{"normalize_top_k": true, "init_std_down": 0.0, "optimizer": "muon_variant"}
Below are experts of layer 5 (counted from 0) of a mixture-of-experts language model. Rows are named router (the router's row for the expert), up (a neuron's input weights, with its number) and show model dimensions 512-639. Each number is 128 + 24 x the weight over its row's rms, rounded and kept within 0 to 255.
After each expert's rows: a language model's description of what the expert responds to. This comes from a sample of Wikipedia text that the model never trained on.

# expert 11
router [145 123 111 163 129 100 130 105  98 142 148 135  96 102 114 137 111 148 164 137  87 107 173 162 120 133 144 131 113 115 139 135 162 148 139 160 164 171 143 120 174 112 120 134 102 115 159 125 130 130 176 175 120 134 141 110 140  93 146 133 122 173 125  83 116 115 154 128 101 156 126 140 133 103 147 140 149 180  86 120 111 118  98  90 133 103 109 124 121  69 143 121 116 143 113 149 110 130 153 155 129 113 151  97 135  91 163 105 125 118 108  89 121 142 119 140 139 124 110 132 126 136 136 105 126 118 118  93]
up0 [160 123  73 115 154 143 143 129 105 114 127 164 149 124 120 154 120 120 105 165 156 152 134 143 122 113  92 145 120 155 154 116 133 121 105 136 136 133 126 105  88 122 160  88  97 133 148 134 129 127 153 144  83 143 117 126 141 155 135 121 100 150 129  73 143 111 131  89 145 183 135 136 105 128 181 126 138 146 122 131 144 144 130 107  97 115 177 128 104  93 152  75 109 121  84  79 144  89 115 128 132 141 139 144 147 127 133 108 103 119 112 151  99 125 121  87 116  98 112 109 117 117 114  92 145 106 151 146]
up1 [115 137 145  99 183 120  92 145 126 135 129 122 116 122 159 142 175 153 101 152 127  97 125 122 161 134 148 137 134 115 130  87 133 134 103 124 116 166 113 166 133 165 156 129 115  81 106 126  98 163 114 151 179 134 107 120 153 120 151  96 151 165 147 132 144 142 142 106 133 128 151 109 155 156 127 113 114 141 134 145 132 140 113 153 136 134 157  96  73 119 106 153 143 121 155 174 112 138 138 117 136 136 127 137 126 114 119  86  93 172 146  80 139 136 117 127 183 116 115 132  84 160 115 127 158 150 130 112]
up2 [155 121  76 168 142 158 145 152 154 105 173  91  91 109 119 109 130 132 107 137 119 113 152 142  85 142 113 138  70 172 134 125 143 149 126 125 166 152 124 121 137 144 132 139  91 132 124 140 120 117 134 140 132 139 114 125 110 105 134 138 139 139 101  91  98 158  95  93 123 160 100 125 148 139 162 115 109 138 141 140 173 173 145 138 137 118 122 124 100 119 132 151  74 145 168 162 153  95 135 140 151 117  97 148 156 132 107 124 105 135  91 109 158 122 101 116 131 150 175 100 140 186 123 206 148 134 101 148]
up3 [107 160 141  96 137 110 156 124 150  84 116 166 116 144 136 135 101 109 111 171 143 124 135 143 134 108 131 110 144 154 146 113 140 142 117 124 142  92 155 139 117 153 113  88 126 124 129 125 105  79 143 132 154 119 123 139 115  88 113 169 155 106 105 139 107 138 143 138 126  96 112 153 148 164 158 115 113 136 113 133 151 170  92 120 138 145  96 118 146 143 176 106 131  96 121 129 149 107 169 125 122 144 124 132 101 103 129  86 107 155 133 114  98  98 130 125  93 105 144  79 138 120 158 129 142 135 113 126]
up4 [129 107 107 133 148  94 109 104 135 116 135 137 119 132 117 130 103 143 126 135 101 178 142 109 157 116 104 134 110 129  86 121  77 134 122 123 119 122 177 145 142  71 133 178 141 107  69 139 105 113 122  77 149 129 130 144 156 138 142 103 107 148 150 116 130 131 162 140 124 168 105 107  62  94 153 151 131 124 145 148 116 142 136 158 152  76 156  98 153 141 109 102 145 153 127 128 107 122 105 125 168 117 150  96  97 126 125  75 136 128 120 118 160 128  99  82 153 140 154 134  91 149 132 125  95 130 126  66]
up5 [193 146 177 145 128 143 129 109 182 142 118 120 186  72 150 167 181 128 123  89 139 126 116 167 140 156 105 133 168 104 101 117 139  96 144 136 113 108 134 121  92 160 127 120 108 122 146 137 139 189 142  96 101 113 164 122 117 118  94  95 139 126 165 145 129 151 150  99  89  91  93 121  94 118 136  90 144 137 122 160 131 123 142 121 118 171 137 136  78 156 120 121  96 138 145 175 160 123 139 100 105 108  89 122 120 140 126 100 145 137 155 126 111 118 104 157 154 120 130 123 130 116  92 162 108  99 147 144]
up6 [157 101 144 160 160 125 134 110  96 118 126 159 108 117 156 141 138 126 121 218 175 138 128 125 144 143 127 140 151 133 130 154 143 143 118 115  48 148 135 133 130 104 128 125 204 144 153  89 114 136 149 111 154 129 122 155 124 134 170 161 125  92 144 167 134 107  73 118 118 110 154 158 152  99 110 123 105 133 145 100 103 134 112 122 140 173 103 109 102 144 109 125 133 112 111 114 129 137 124 117 122 137  80  93 136 118 118 130 117 145 147 138 158 149 169  96 102 147 133 145 165 134 161 125 100 116  94 126]
up7 [155 134 114 105 167 157 111 179 120 154 112 117 155 155 174 140 103 147 132 170 127 119 111 107 141  67 121 127 139 131 137 148 109 157 103 127 167 154 118 154 165  90 137 191 142 100 134 147 101 165 103 149 195 109  93 112 136 155 117 167 136 125 115 144  86 118  93 110 105 126 106 101 153 107 139 119 140 113 148 113  75 126 112 125 164 139 106 114 130 107 138 186 115  88 130 101 113 163 158 107  91 133 112 146 189 124 134 174 146 143 122 132 132 119 117 131  69 106 133 107 101 145 111 126  77 108  97 133]
Description: Years and numbers. Years, day numbers and opening parentheses before dates, as in (1961-1986), (23 August), June 1, and numbers in tables.

# expert 19
router [131 129  96 148 116 134 123 152 118 138 128 110 151 136  96 151 124  96 188 139 104 103 105 165 127 137 134 108 169 131 168 136 149 133  88 110 156 167 144 148 137 165 135 115 139 112 152  88 159 136 154 105 125 129 135 139 105 119 130 107 193 179 102  78 119  96 135 140 149 114 142 147 121 133 123 130 153 156 142 111 121  90 112 139 115 118 181 143  89 114 163 139 117 131 142 143  95 142  91 130 138 118 159 149 107 106 108 122 146 112  99 108 182 124  97 120 154 108 186 113 113 138 165 168 170 151  90 127]
up0 [151 155 149 112 124 146 118 157 113 124 168 140 134 101  94 146 175 132 146 104 146 142 150 119 154 118 109 111 125 170 111  96 130 136 193 138 132 156 163 127 112 144 136 146 117 120  98 142 114 120 134 136 152  64 139 164 165 131 116 100 117 169 116 159 124 124 125 117 121 117 133 131 124  95 134  92 156 115 125 139 127 104  71 124 124 184 128 135 125 184 117 112 102 146 139 129 137 149 111 145 138 143  77 127 120  97 126 101 105 150 127 129 145  99 135  91  71 107 103 108 142 103 132 120 138 109 108 174]
up1 [128 119 148 130  88 121 100 120 118 146 145 128 119  79 122 131 168 153 114  88 156 145 150 101 132  97 111 134 140 168 119 124 130 187 144 120 115 169 130 139  98 169  96 146 145 116 109 138 130  93 106  83 129 127 111 112 110 146 161 110 135  97 108 130  71 156 142 155 153 109 119 119 117 138 125 129 146 132 115  88 152 113 163 140 118 119 126 133  95  96 157 112 159 107 154 138 140 123 146 152 137 111 120 152 110 166 142 186 109 117 120  69  96 157 133 124 109 139 166 152 107 133  95  81  95  82 161 140]
up2 [134 142  55 145 111 121 114 126 116 130 117 172 137 147 136 133 171 146 150 133  96 126 142 142 123 116 129 129 139 110 106 113 118 137  96 190 134 126 141 128 144 118 107 131 120  97  90 105 111 123  86  98 147 131 104 168 117 112 162 129 131 136 161 117 137 138 110 128 142  79  50 166 160 175 117 128 111  98 151 112 135 140 157 116 143 108 137 127 136 157 150 130 144 102 112  96 111  94 134 159 124 125 117 114 166 144 136 129 147 118 164  95 129 108 110 112 111 189 159 130 128 173 145 125 154  97 143 136]
up3 [142 180 110 115 156 144 139 137 132 136 149 152 107 108 132 172 140 110 133 109 171 153 147 169 132 134 105 101 141 124 121 113 103 118 110 136 113 113 124  96  86 135 124 125 125  97  99 128 148 136 150 140 121 154 141 129 135 123 135  88 185 160 163 151 188 159 113  83 124 184 138 111  99 104 145 116  88 124 104 146 149 152 140 102 142 133 108  77 116 109 128 127 120 146 147 136 141  88 108 121 108 136 150 121 152 112 119 116 138  90  97 143 120 139 107 130 134 117 163 128 109 104 131 119 142 139 126 111]
up4 [126 187 152 154 132 150 127 115 173 106 172 149 137 138 140  85 132 164 125 139 110 118 123 117 115  92 107 180 139 150 108 142 108 162 141 160 129 125 127 118 181 119 116 124  98 112 154 147 148 139 176 119 132 146 135 121 137 166 129 104 112 128 134  99 153 150 180 124 158 129 121  87 120 151 134 114 136 109 117 109 135  68 141 147 106 139  83 126 142 101 132 101 129 148 124 156  85 110 104 119 124 146  79 103 170 146 128 126 131 136 112 147  90 173 108 131 135 175 151 121 113 104 114 128 148  89 116 119]
up5 [119 162 128 114 155  82 109 135 151 100 146 100 136 129  88 135 109  96 131 124 120 185 135  86 109 136 125 117 111 124 121 101 139 113 137 103 149 135 101 168 150 142 127 164 161 146 105  71 116 125 165 121 132 166 138 140  90 118 111 178 118 148 132 152 158 127 112 132 133 149 109  74 104 138 118 123 157 140 156 118 138 124 118 157 109 115  97 111 113 136 137 118 109 168 112  84 163 131 131 155 122 159 110 151 155 183 145 124 176 103 128 136 140 192 118 119 149 140 134 127 145 107 156 107 134 102 138 120]
up6 [123 162 139 157 147 116 130 132 103 140 106 115 107  93 116  97 164 123 122 122 133 157 138 151  95 134  98 113 163 148 154 143 130 105 146  95 111 111 157 110  97 149 117 129 103  98 136 126  96 115 111 148 156 117 130 150 114 104  82  65 117 141  72 183 146 113 142 110 126 158 151 119 130 120 127 111 108 155 126 170  95 136 143 151 135 154 152  95 163 157 116 166 116 154 125 113 142  90 122 115 103 132 127 156 125 167  96 168 150 148 135 120 123 134 127  79 146 109 125 110 119 111 117 132 128 110 121 102]
up7 [151 162 177 114 147 105 139 119  84 108 115 121 194 121 144  94 119 151 119 139 122 111 157 134 142 159 110  79 147 143 161  97 103 116 135 111 152 131 118 110 140 157 181 116 156 104 171 116 136 105 147 136 144  88 125 133 115 126 118  95 100 114 106 180 116 111 114 123 125 116 114 126 118 110 181 121 114  91 132  78 120 125 154 122  90 105 140 127 160  95  93 108  83 131 103 125 122 108 141 159 100 104 140 112 121 150 153 138 128 100 127  92 142 122 114 136 129 170  90 135  98 126 120 156 186  86 118 159]
Description: Clause joins, verb endings. Suffixes -ing, -ed, -s on verbs and clause-linking commas or words such as which, when, but, However.

# expert 31
router [120 168 156  93 101 127 138 120 157 150 125 158 122 138 125 160 134 111 124 134 153 132 131 124 121 112 113 123 123 178 149 123 140 107 136 134 139 107 115 133 140 138 128 135 138 182 111 134  76 136 136 111 119 159 143 166  99  97 101 111  98  95 104 111 118 155 132 147 182 107 104  95 136 122  70  72 124 151 138 143 128  81 143 126 114 104  95 134  78 145 102 124 155 100 136 109 134 131 127 127 145 137 112  87 128 158 110 124 145 160  98 165 138 110 137 127 118 108 144  94 106  97 156 165  86  87 115 123]
up0 [100 151 110 112 123 121 104 140 105 104 115 112 108 135 104 152 154 115 148 134 127 147 142 117 122 120 138 165 102 125 111 145 106 153 136  48 146  92 119 114 156 139 139 103 117 126 110 149 125 142  61 140 131 147 103 118 108  91 164 153  90 113 117 111 112 105 130 148 126 148 154 128 144 130 179 148  91 105 137 161 119 104 124 110 155  75 126 134 154 137 114 131 148 101 125 165 122  95  97 163 156 168 137 132  76 123 146 115 138 128 171 146 110 118 104 101 120  79 172 127 159 129 113 116  78 142 131 153]
up1 [133 113 120  85 171 146 142 116 133 116 178 122 129 168 118 121 160  88 104 120 115 135 108 132 163 164 126 161 104 145  89 116 115 144 135 156 165 148 166 127 114 111 105 195 138  95 138 114 109 113 120 133 133 132 124 135 118 145 128 111 131 135 154 108 125 141 150 126 129 160 152 134  79 132 119 116 123 137 115 121 132 114 110 144 120  85 154 151 158 149 146 115 107 107 129 142 112 160  92  88 133 154 147 173 153 140 153 148  93 188 100 100 135 138 139 148 138 124 115 163 134 180 161 140  84 169 102 144]
up2 [131 105 144  98 135 141  86 129 145 143 101 137 192 159 160 106 120 193 133 119 154 165 185 170 153 144 135 123 140 146 154 114 144 126 136 110 147  96 129  93 142  98 124 103 138 113 128 130 142  80 177 131 149 166 115 132 142 144 121 115  87 137 103 146 125 141 102 101 157 153 107  69 127 129 139 133 112 103 123 124 104 106 109 140 119 117  97 102 112 139  98 129  99 134 157 113 129 107 144 144  97 134 114 131 127  99  99  75 129 128 193 131  89 101  94 136 160 112 127 107 147 122 146 123 128  84 138  93]
up3 [144 160 142  99 161 140 123 106 151  91 140  94  94 143 110 149 156 136 194 135 144 168 110 151 163  86 144 130 112 104 181 164 127 129 134 156  80 103 111 183 145 139  62 127 130 113  95  99 168 127 135 135 108 156 109 112 108 149 143  94 139 127 112 145 119 109  96 153 104 136 106 126  97 118 135 138  89  84 131 144 123 120 136 159 143 107 166 147 134 148  65 133 123 104  85 104  96 108 158 117 124 115 113 126 134 148 120 136 170 126 114 101 118 141 166 126 139 158 109  95 127 104 116 105  81 157 123 114]
up4 [152 128 132 150 150 138 117 136  95 127 114 179 120 119 151 120 129  84 124 150 124 149 141 127 168 167 108 146 154 126 142 125 132 119 158 134  96 126 149 158 136 133 138 164 136 110 134 127  83 143 135 115 101 109  80  86  92 134 154 155 124 157 134 123 105 142 146 117 136 107 142 141 143 117 186 123  74 151 107 127 108 120 111  95 131 117 105 115 160 154 164 103  82 148 123  89 128 114 132 110 166 105 131 149  73 131 149 139 161 148 134 172 119 101 144 133 187 147 150 128 133 109  84 135 109 152 117 145]
up5 [102 148 113 156 167 100 124 185 133 117  85 100 127 161 143 101 127 166 179 106 118 133 162 152 132 130 162 103 107 117 157 130  76  97 150  93 140 127 120 129 115 128 108 138 123 137  71 114 154 149 122 102 143 169 153 178 107 116 134  78 142 144  99 116 174 120 141 150 136 128 118 140 149 131 116 131 109 131 121 161  91  94 155 135 129 144 124 104 108 139 144 118 116 146 121 141 150 114 129 108  99 109 122  85 117  75 133 110 101 111 114 147 114 145 148 165 111 118 144 124 118  81 198 143 129 114 140 137]
up6 [117 143 149 150 128 146  93 165  81 140 127 116 134 157 123  98 133 146 129 126 153 129 141 148 146 167 134 119  88 117 143 128 111 125 161 101 147 123 144 133 126 139  93 134 148 145 156 177 118 130 150 147 130 118 127 117 104 114 138 104 103 159 147 113 118 158  75 114 179 113  79 149 136 124 127 125 146 117 130 102 156  88 112  98 124 116 120 176  95 138 143 150 130 130 197  89 140 104 128 111 147 146 136 168  85 155 128 125 190 114 121 144  72 136 120 151 148 158 138 133 104 149 142 135 136 111 151 124]
up7 [111 106 145 145 130 120 140 107 130 129 139  99 189 114 130 122 149 141 141 118 145 151 126 172 124 132  95 146 134 122 161  99 100 115 104  86 130 162 110 112  91 149 125 132 100 168 117 121 120 113 189 136 133 126  95 176 105 133  98 132 132 117 147 125 132 114 121 176 118 185 120 112 121 137 127 143 105 162  85 118 129  87 136 120 126 102 123 148 138 152 127 113 175 134 188 149 113 110 138 160 130 127 162 149 107 108 100  92 126 121 128  70 135 126 139 106 119 162  95 140 136  85 167 144 124 145 160 105]
Description: Personal surnames. Surnames and surname pieces after a given name in rosters and player lists, such as Smith, Jones, Khan, Guido-lin.

# expert 8
router [ 94 136 129  96 110 129 118 113 133  59 134 122  75 109 109  88 135 127  94 124 145 142  92 131 158 122 115 123 163 151 108 106 106 142 168 135 164 156 159 130 151 148 129 152 121 148 136  98 119 107 165 120 141 163 127 105  84 119 144 151 146 152 109  83 119 116 134 140  77 101 100 104 139  86  85 134 174 135 137 123 119 138 117 101  94 148 120  96 121 122 154 116 137  69 107 134 139 152  72 137 166 170 117 114 159 134  95 188 178 110 111 138 124 148 148 124  94 120 148 115 138 125  56 163 108 154 101 103]
up0 [140 140 105 117 156 145 118 149 125  87 166 138 119 122 140 127 124 149 112 104 154 114  89 104 119 142 116 135 137 133 108 140 137 117 170 144 111 178 103 137 132 110 117 186 154 121 108 127 105 121 154 106 125  93 148 161 123 121 130 125 123 108 120 119 129 181 135 203 132  96 158 112 155 143 137 124 138 124 143 174 110 154 125 157 142 106 136 116 113 143 167 156 110 127 101 143 136 138 121 124 102 128 102 100 107 125  87 132 115  98 140 148  98 114 166 125 150  98 130 116  96 131 136 118 169 114 113 139]
up1 [110 119 131 131 158  51 122 147 103 125 148 135 146 133  96 111 118 141 108  80  96 102 122 134 104  82 136 135  94 104 115 145 107 141 110 105 118 140 140 123 122 118 139 148 173 106 114 103 158  71 169  97 119 152 101 121 107 133 121 131 147  90 137 115 143 157 116 137 136 145 121 112 135 115 126 138 130 152  82  87 117 114 142 114 120 121 141  98 136 136 119  97 128 100 178 165 161 147 184 131 125 108 110 132 144 115 118 154 145 119 142 138  86 104 144 106 140 131 150 112 112 132 168 128 152 128 170 124]
up2 [167 151 116 128 100 144 120 139 118  66 106 109 125 115 141 130 144 125 156 150  93 132 116  94 117 118  89 162 162 139  83 136 179  95 131 135 149 139 153 145 165 121 148 126 109 108 133  99  98 107 175 119  84 130 130 131 121 147 118 156 147 133 141 117 155 116 103  74 111 124 122 118 162  74 161 142 114  82  89 168 126 127  99  89 167 156 123 154 138 133 124 160 130  88 117  99 145 141 114 128 134 105 131 145 103 125 148 155 123 127 123 127 131 130 104  90 100 200 121 134 143 144 115 161 128 147 151 121]
up3 [104 120 143 137 105 152  79 131 118 143 122 120 174  95 132 156 162  91 129 104 165 114 146 103 149  77 158  94  90 138  97 135 162 148 166 148 122 130 155 129 140 124 175 126 127 134 119 123 156 104 130 151 136 147 139 122 127 104 148 150 128 109  75 127 162  93 167 120 180 131 107 111 122 151 100 161  86 149 110 134 139 155  87  96 150 154  89 113 124 137 122 166 141 126 129 113 184 106 167 110 119 127 118  85 134  60 130 149 176 100  72 113 147 132 170 135 112 121 103 150 133  88  79 133 114 115 124 126]
up4 [105  94 147 129 129 139 172 136 140 150 136 143 105 156 112  67  77 150  82 137  95 128 140 121 133 126  87 133 134 172 141 138  96 120 104 125 144 132 134 123 168 143 140 105 105 118 108 119 109 120 146 113  81 151  95 176 130 132  66 150 127  87 154 132 107 128 104  84 148 122 139 176 102 126 137 147 119 130 129 142 158 107 110  73  98 119 134 173 107 142  76 172 106 118 152  91 124 153 138  78  80 167  96 111 139 148 114 149 147 116 141  95 139 140 131 132 142 133 144 113 169 111  82 148 131 154 128 143]
up5 [ 98 115 139  90 150 107 104 136  94  88 137 147 123  99 150 159 143 105 135 151 124 163 154 119 145 125 167 143  78 106 129 134 155 136 110 161 117 163 146  83 186 164  86 146  66 125 179 167 130 127 137 159 150 110 160 112  90 171 102  93 103 146  96 132 142 133 117 160 120 100 134  96 147 168 137 122 123 119  95 137 174 154 141 128 123 131 175  89 114 143 117 150  73  81 114 108 118 100 129 110 149 130 121 149 125 145 127 128  95 114 119 124  99 162 122 116 133 137  99 160 179 113  77 123 103 125 144 142]
up6 [129 117 167 149 143 115  82 111 126 133  87 148 150 133 121 151 115 127 114 151 126 138 130 136 116 177 139 131 117 174  87  77  88 135 186 142 128 123 159 133 123 116 148 114 140  97  73  80 139 134  91 120  70 143  92 132 159 154 138 192 121 133 101 128 143  83 122 143 121 143 119  79 141 133 105 140 111 148 125 118 202 118 121 159  92 100 128 137 170  84 129 115 106 177 147  96 100 129 142 110 149 134 159 151 150 114  87 143 108 129 142 130 129 133 105 130  80 150 122 131 128 160 100 118  99 158 147 105]
up7 [ 99 116 127 102 124 161 108 123 132 107 132 136 130 119 115 188 129 116 114 174  98 125 147 117 121 110 101  94 125 133 109 155 142 124 133 100 152 105 138 167 123 107 129  62 106 132 155 130 127  98 161 144 141 140 100 151 129  97 120 124 133 131 149 106 128  93 154 143  89 145 140 163  95 111 114  78 105 143 151 179 113 107 126 136 139 141  83 144  92 103 134 110 134 109 126  87 180  53 140 108 141 106 116 115 132  88 129 183 134 106 167 113  74 157 169 151 120 175 118  91 160 156  84 121 148 134 133  93]
Description: Common nouns ending phrases. Common head nouns after determiners, especially time words (time, years, century, season, end) and table divider rows.

# expert 6
router [117 133 123 166  98 137 154  99 123 130 183 127 129 121 167 153 129 117 175 127 155 110 130 123 135 110 125 111 121 127 149 108 133 144 122 144 150 184 125 106 131 102 125 126 126 153 120 107 133 141 152 137 121 167  96 108 122 129 124  91 120 108 149  88 136 107 153 128 107  91 101 165 143 141 130 122 145  66 133 100 141  97 102 133 109 115 145 133 108 118 101 133 127 135  95 138 143 117 110 144 110 140 138 101 120 133 122 132 138 150 118 144 174  87 130 178 119 147 110 136 141  97 107 146  97 115 126 107]
up0 [203 118 133  84 133 139 111  89 128 138 137 126 172 120 117 111 135 142 166 107 143 117 140 165  91 139  99 116  86 169 136 143 149 100 170 145  98 145 128 101 124 156 121 133 111 116 160 153  94 137 102 108 125 158 130 113 167 137 171 139 143 101  91 147  80 104 155  72 128 108  99  88 156 124 129 111 127 158 117 145 161 116 110 129 160 125 108 126 115 121 135 144 142 193  86 128 149 153 119 123 144 174 122 123 163 125 132 133 111 132 118 128 125 114 133 101 123 196 160 116 143  91 154  96 131 145 152 125]
up1 [159 109  74 102 172 118 118 112  96 151 133 120 152 159 125 153 146 116 103 122  81 149 115 119 114 116 115 103 104 139 149  75 159 138 140 109 129 123 130 119 151  98 107 143 175 102  99  86  99 128 131 178 147 112 109 157 137 122 128 141 172 142 114 171 102 114 123 108 146 145 123 129 140 115  95 119 117 144 140 122 141 155 153 126 106 116 125 129 109 117 176 108 131 144 154 128 139 104 114 146 146 134 127 129 151 136 136 146  95 139 152 184 137 204 102 115 161 173  90 171 159 178 156 122 102 142 143 163]
up2 [155 102 104 119 136 137 106 155 133 141 123 149 136 115 144 140 149 136 167 151 137 161 120 151 101 131 138 133 146 166 153 130  95 144 147 110 138 125 132 103 143 120 123  91 139 152 135 128  87 152  97  94 143 120 164 144 167 139 109 146 124 137 134 122 170 143 141 108 128 110 113 100 156 175 152 139 103  95 154 119 108 142 124 151 113  78 114  67 188  73 159 161 148 144 127 123 135 132 135 148  79 121 121 111 113 148 142 142 145 107 116 135 127  95 156 112 166 138 148 126 140 130  87 112 159 133 155 148]
up3 [109 108 123 129  93 152 126 125 136 124 148 161 128 101 149 153 141 113 162  99  80 139  98  86 108 134 119 126 130 106 134 165  94 101 126 163 138 155 117 112 110 140 164 182 153 106 110 119 116 138  98 140 106 107  92 127 150 133 108 125 104 144 144  97 127 126  98 160 125 137 171  98 115 110 139  77 165 116 129 123 162 138 115 136 143 121 131 117 132 153 114 193 124 135 152 136 142 173 127 119 125 108 107 134 146 145 168 134  73 147 138 130 122 137  86 156 130 112 104 116 103 118 127  75 141 110 131 131]
up4 [147 124  86 108  93 115 129 116 114 144 142 143 140  83 138 110 131 103 120 111  83 137 136 157  92 125 141 131 160 134 130 147  87 114 135  97  97 104 155 124 110 135 145  91 150 123  83 132 154 147 114  97 101 135 105 126 104 128 130 119 137 133 164 132 158 130  84 147 121 174 135 174 111 130 131 151 161  99 117 117 118 170 110 155 122  82 122 117 146  86 122 148 142 159 124 141 147 110 139 135 107 122  97 138  99 121 129 162 147 125 131  45 136 122 116 140 136 143 149 113 113 156 150 122 120 108 142 136]
up5 [142 137 139 132 128 121 139 146 120 109 110 127 155 173 146 174 143 169 135 121 105 139 135  82 139 121  80 175 130 145 135 137 102 115 134 147 161  95 127 134  79 152 121 132 165 162 129 147 151 137 115 128 143 179 143  94 122 140 133 100 105 126 123 163  63 127 102 141 117 119 144 130 143 124 117 167  91  89 145 146  86 172 192 105 139 105 102 115 144 129 137 144 171 127 161 134 145 144 132 124 117 120 113 111 123 116 108 142 133 142 116  84 157 143 151 175  99 131 101 166 121 121 106 108 125 121 129 165]
up6 [145 104 112 161 141 147 140 161  83 105 134 129 178 114 157  80 123 101 163 158 147 143 134  77  93 178 118 161 131 129 124 157 132 131 123 130 132 187 128 143 155 160 126  77 139 106 156 136 131 133 183 154  91 145 169 114  95 160 150 121  87 102 168 120 113 152 169 118 118 100 108 121 143 154 138 173 140  96 143 118 127 116 128 174 159 152 148 140 148 109 206 148 149 165  87 148 199 123 149 143 149 160 131 146 164 159 108 137 146 107 138 157 117 157 133 136 122 146 136 156  96  62 132 131 108 167 144 141]
up7 [144 138 105 119 126 162 154 126 112 129 163 138 102 130 163 111 152 123 154 164  96 142 161 121 172  80 164 168 119  94 146 138 122  71 155 143 115 127 146 128 119  98 135 139 119 161 163 155 165 114 127 129 139 128 116 154 133 155 162 149  92 179 140 131  73 113 161 154 105 131 151 103 138 161 158 111 106 125 143  80 127 181 112 107 118 120 154 144 142 149 119 177 137  98 143 112 127 111 151 119 106 145 124 120 142 125 116 135 148 153 144 162 137 120 136 136 127 130 109 104 138 154 116 101 118 133 142 122]
Description: Quotes and participles. Opening quotation marks and past participles after was/is/be, such as "issued", "used", "built", "focused", "released".

# expert 7
router [163 131 199 121 132 122 128  97 123 149 146 117 114 118 128 129 119 104 145 178 127 169 122 113 136  77 144  91 104 191 158 108 133 116 122 147 169 145 130 145 117 129 159 140 116 111  94 104 169 114  87 125 159 118 131 120 130 118  63 120 163 173 134 117 136 127 176 148 185 111  88 124 112 167 131 129 142 147 109 100 135 107 129 122 109 134 135 142 129 137 119 113 142 121  93 177 184 140 132 158 140 128 153  94 129 152  92 154 152 142 130 185 154  88 130 142  87 159 107  76 111  94 146  74  82 124 128 124]
up0 [153 140 155  86 106 160 147  95 110 109 133 111  70 123  89 123 140  95 140 134 137 161 115 151 151 152 125 137 118 106 117  93 169 127 154 152 169 128 193 132 161 136 127 128 202  87 110 109  84 117 108 127 136 114 127 120 123  94 121 136 118 101 111  86 101 128 120 142 114 139 123 127 142 109 125 153 186 155 121 116 111 129 169  82 131 144  89 153 140 151  87 114 112 107 110 148 144 124  99  98 120  88 152 130  81 128  96 136 104 130 150 169 149 168 119 153 146 144 150 102 133 132 120 109  72 171 145 151]
up1 [166 124 114 114 156 149 152 150 138 146 163 153 139 174 157 131 130 114 141 151 105 105 154 149 118 131  90 179  94 104 121  86 142 154 148 124 100 140 144 139 120 117 129 146 123 117 143 118 138 138  83  86 130 119 183 171 103 115 125 165 105 134  74 122 119 111 139  93  99 148 164  78 101 149 117 110 102 105 139 128 164 134 147 133 109 172 104 117 133 158 113 116 156 103 118  99 141 125 126 113 129 111 113 117 102 115 131 168  88 142 145 142 122  97 126 190 120 129 133 120 125 135  60 139 124 131 141 105]
up2 [145 121 145 134 180 135 116 107 122 143  85 149 148 143 140 111 126 113 124 145 156 147 117 130 152 151  98  95 109 103 125 167 112 114  82 147 125 131  90 148 158 135 130 159 134 159 159 124 129 113 139 103 159 145 125 169 157 113 126 139 134 110 125 149 103 121 111 133 151 114 123 130 139  96 151 129 157 156  88  90 121 137 129  96 100 134 141 116 143 112 161  97 163 144 133 156 102 160 128 138 112 113 150  83 171 114 147  70 125 152 197 130  99 138 112 121 119 139 143  80 151 149 141 124 155 153 144 148]
up3 [134  87 103 125 134 127 116  80 113 123 139 112 123 150 123 127 111 175 175 116 104  94 129 108 138 112 114 140 111  91 105  98 110 131 103 146 116 167 137 158 104 118 124 112 131 138  97 152  95 177 105  88 142 146 123 131 145 116 132 146 168 140 145 131 162 110 155 157 114 174 117 142 132 117 157 127 106 113 136 133 161 143 110 145 127 164 132 166  89 109  98 112 153 135 114 137  91 129 174  92  88 100 130 115 113 121 153  89  97 112 163 109 111 123 129 186 149 129 128 157 112 149 109 100 141 131 119  90]
up4 [106 198 163 123 113 147 139 173 138 103 122 142 130 133 148  92 144 133 116 125  81 120 141 127  89 149 142 137 111 161 159 143 123  76 147 126 125 145 150 114 188 118 136 115 119 118 108 124 139 125 102 120 126 123 134  84 121 129 120 159  92 109 160 107 117 135 144 113 156 135 134 145  89 120 173 125 151 119 144  95 179  83 129 117 141 139 113  88 115 125  69 182 103 130 129 137 171 128 142 129 133 166 136 143 138 132 152 149 136 109 162 127 122 146 137  52 156 135 121 109 135 125 130 110 130 135 123 153]
up5 [138 131 138  93 129  82 123 102 137 150 125 113 110 145 165  95  90 112  87 126 109 131 126 131 123 133 155 142 129 155 106 135 138 134 108 110  73 133 172 153 116 112 148 136 107 145 126 119 122 110 122 100 119 163 112 138 159 127 119 165 133 175 176 184 109 130 126 118 144 126 151 170 121 130 132 105 127 107 119 137 165 119 146 147 144  96  99 108 115  91 115 115 146 138 130 110  83 156 132 175  75 101 162 147 147 117 122 118 148 112  95 155 124 118 122 131 107 128 165 155 135 107  82 120 174 123 119 138]
up6 [158 113 136 163 112 105 123 110 149 103  66 146 137 113 125 134 121 130 104 136 162  95 105  99 129 156 158 145 143 133 123 126 120 116 139  93  95 112 179 100  73 136 130  87 152  97 132 117  91  99 124 162 133 141 146 166 111 115 120 154 194  97 150 156 130 135 131 169 150 153 169 132 138 132 122 104 153 125 132 102 156 116 184 137 155 174 104 159 107  99 145 118 142 124 147 144 164 106 129 133  99 141 122 137 107 130 128 133 125 149 104 149 173 149 118 117 115 143 110 114 182 140 113 111 133 160 162 154]
up7 [124  81 147 137 135 117 128 171 150 124 137 187 134 163 122 104 111 108 133 155 107 160 130 116 112  82 121 132 104 142 150 136 135 100 124 154 106 149  98 115 144 104 124 179 131 123 135 105 142 138 130 127 106 127 157 105 139 163 177 135 173 143 115 137 157 104 160  88 114 101 135  99  92 130 180  99 126 125 124 126 152 153 148 107  73 114 101 124  97 178 149  79 119 105 101 140 142 114 100 121 133 101  95 142 140 155 110 147 129 124 125  97  69 122 149  90 153 113 173 140 105 113 121 135 168 129 105 119]
Description: Title and list openers. First word of a title, name or entry after a list dash, pipe or colon, such as Street Fighter, Club:, Pearl.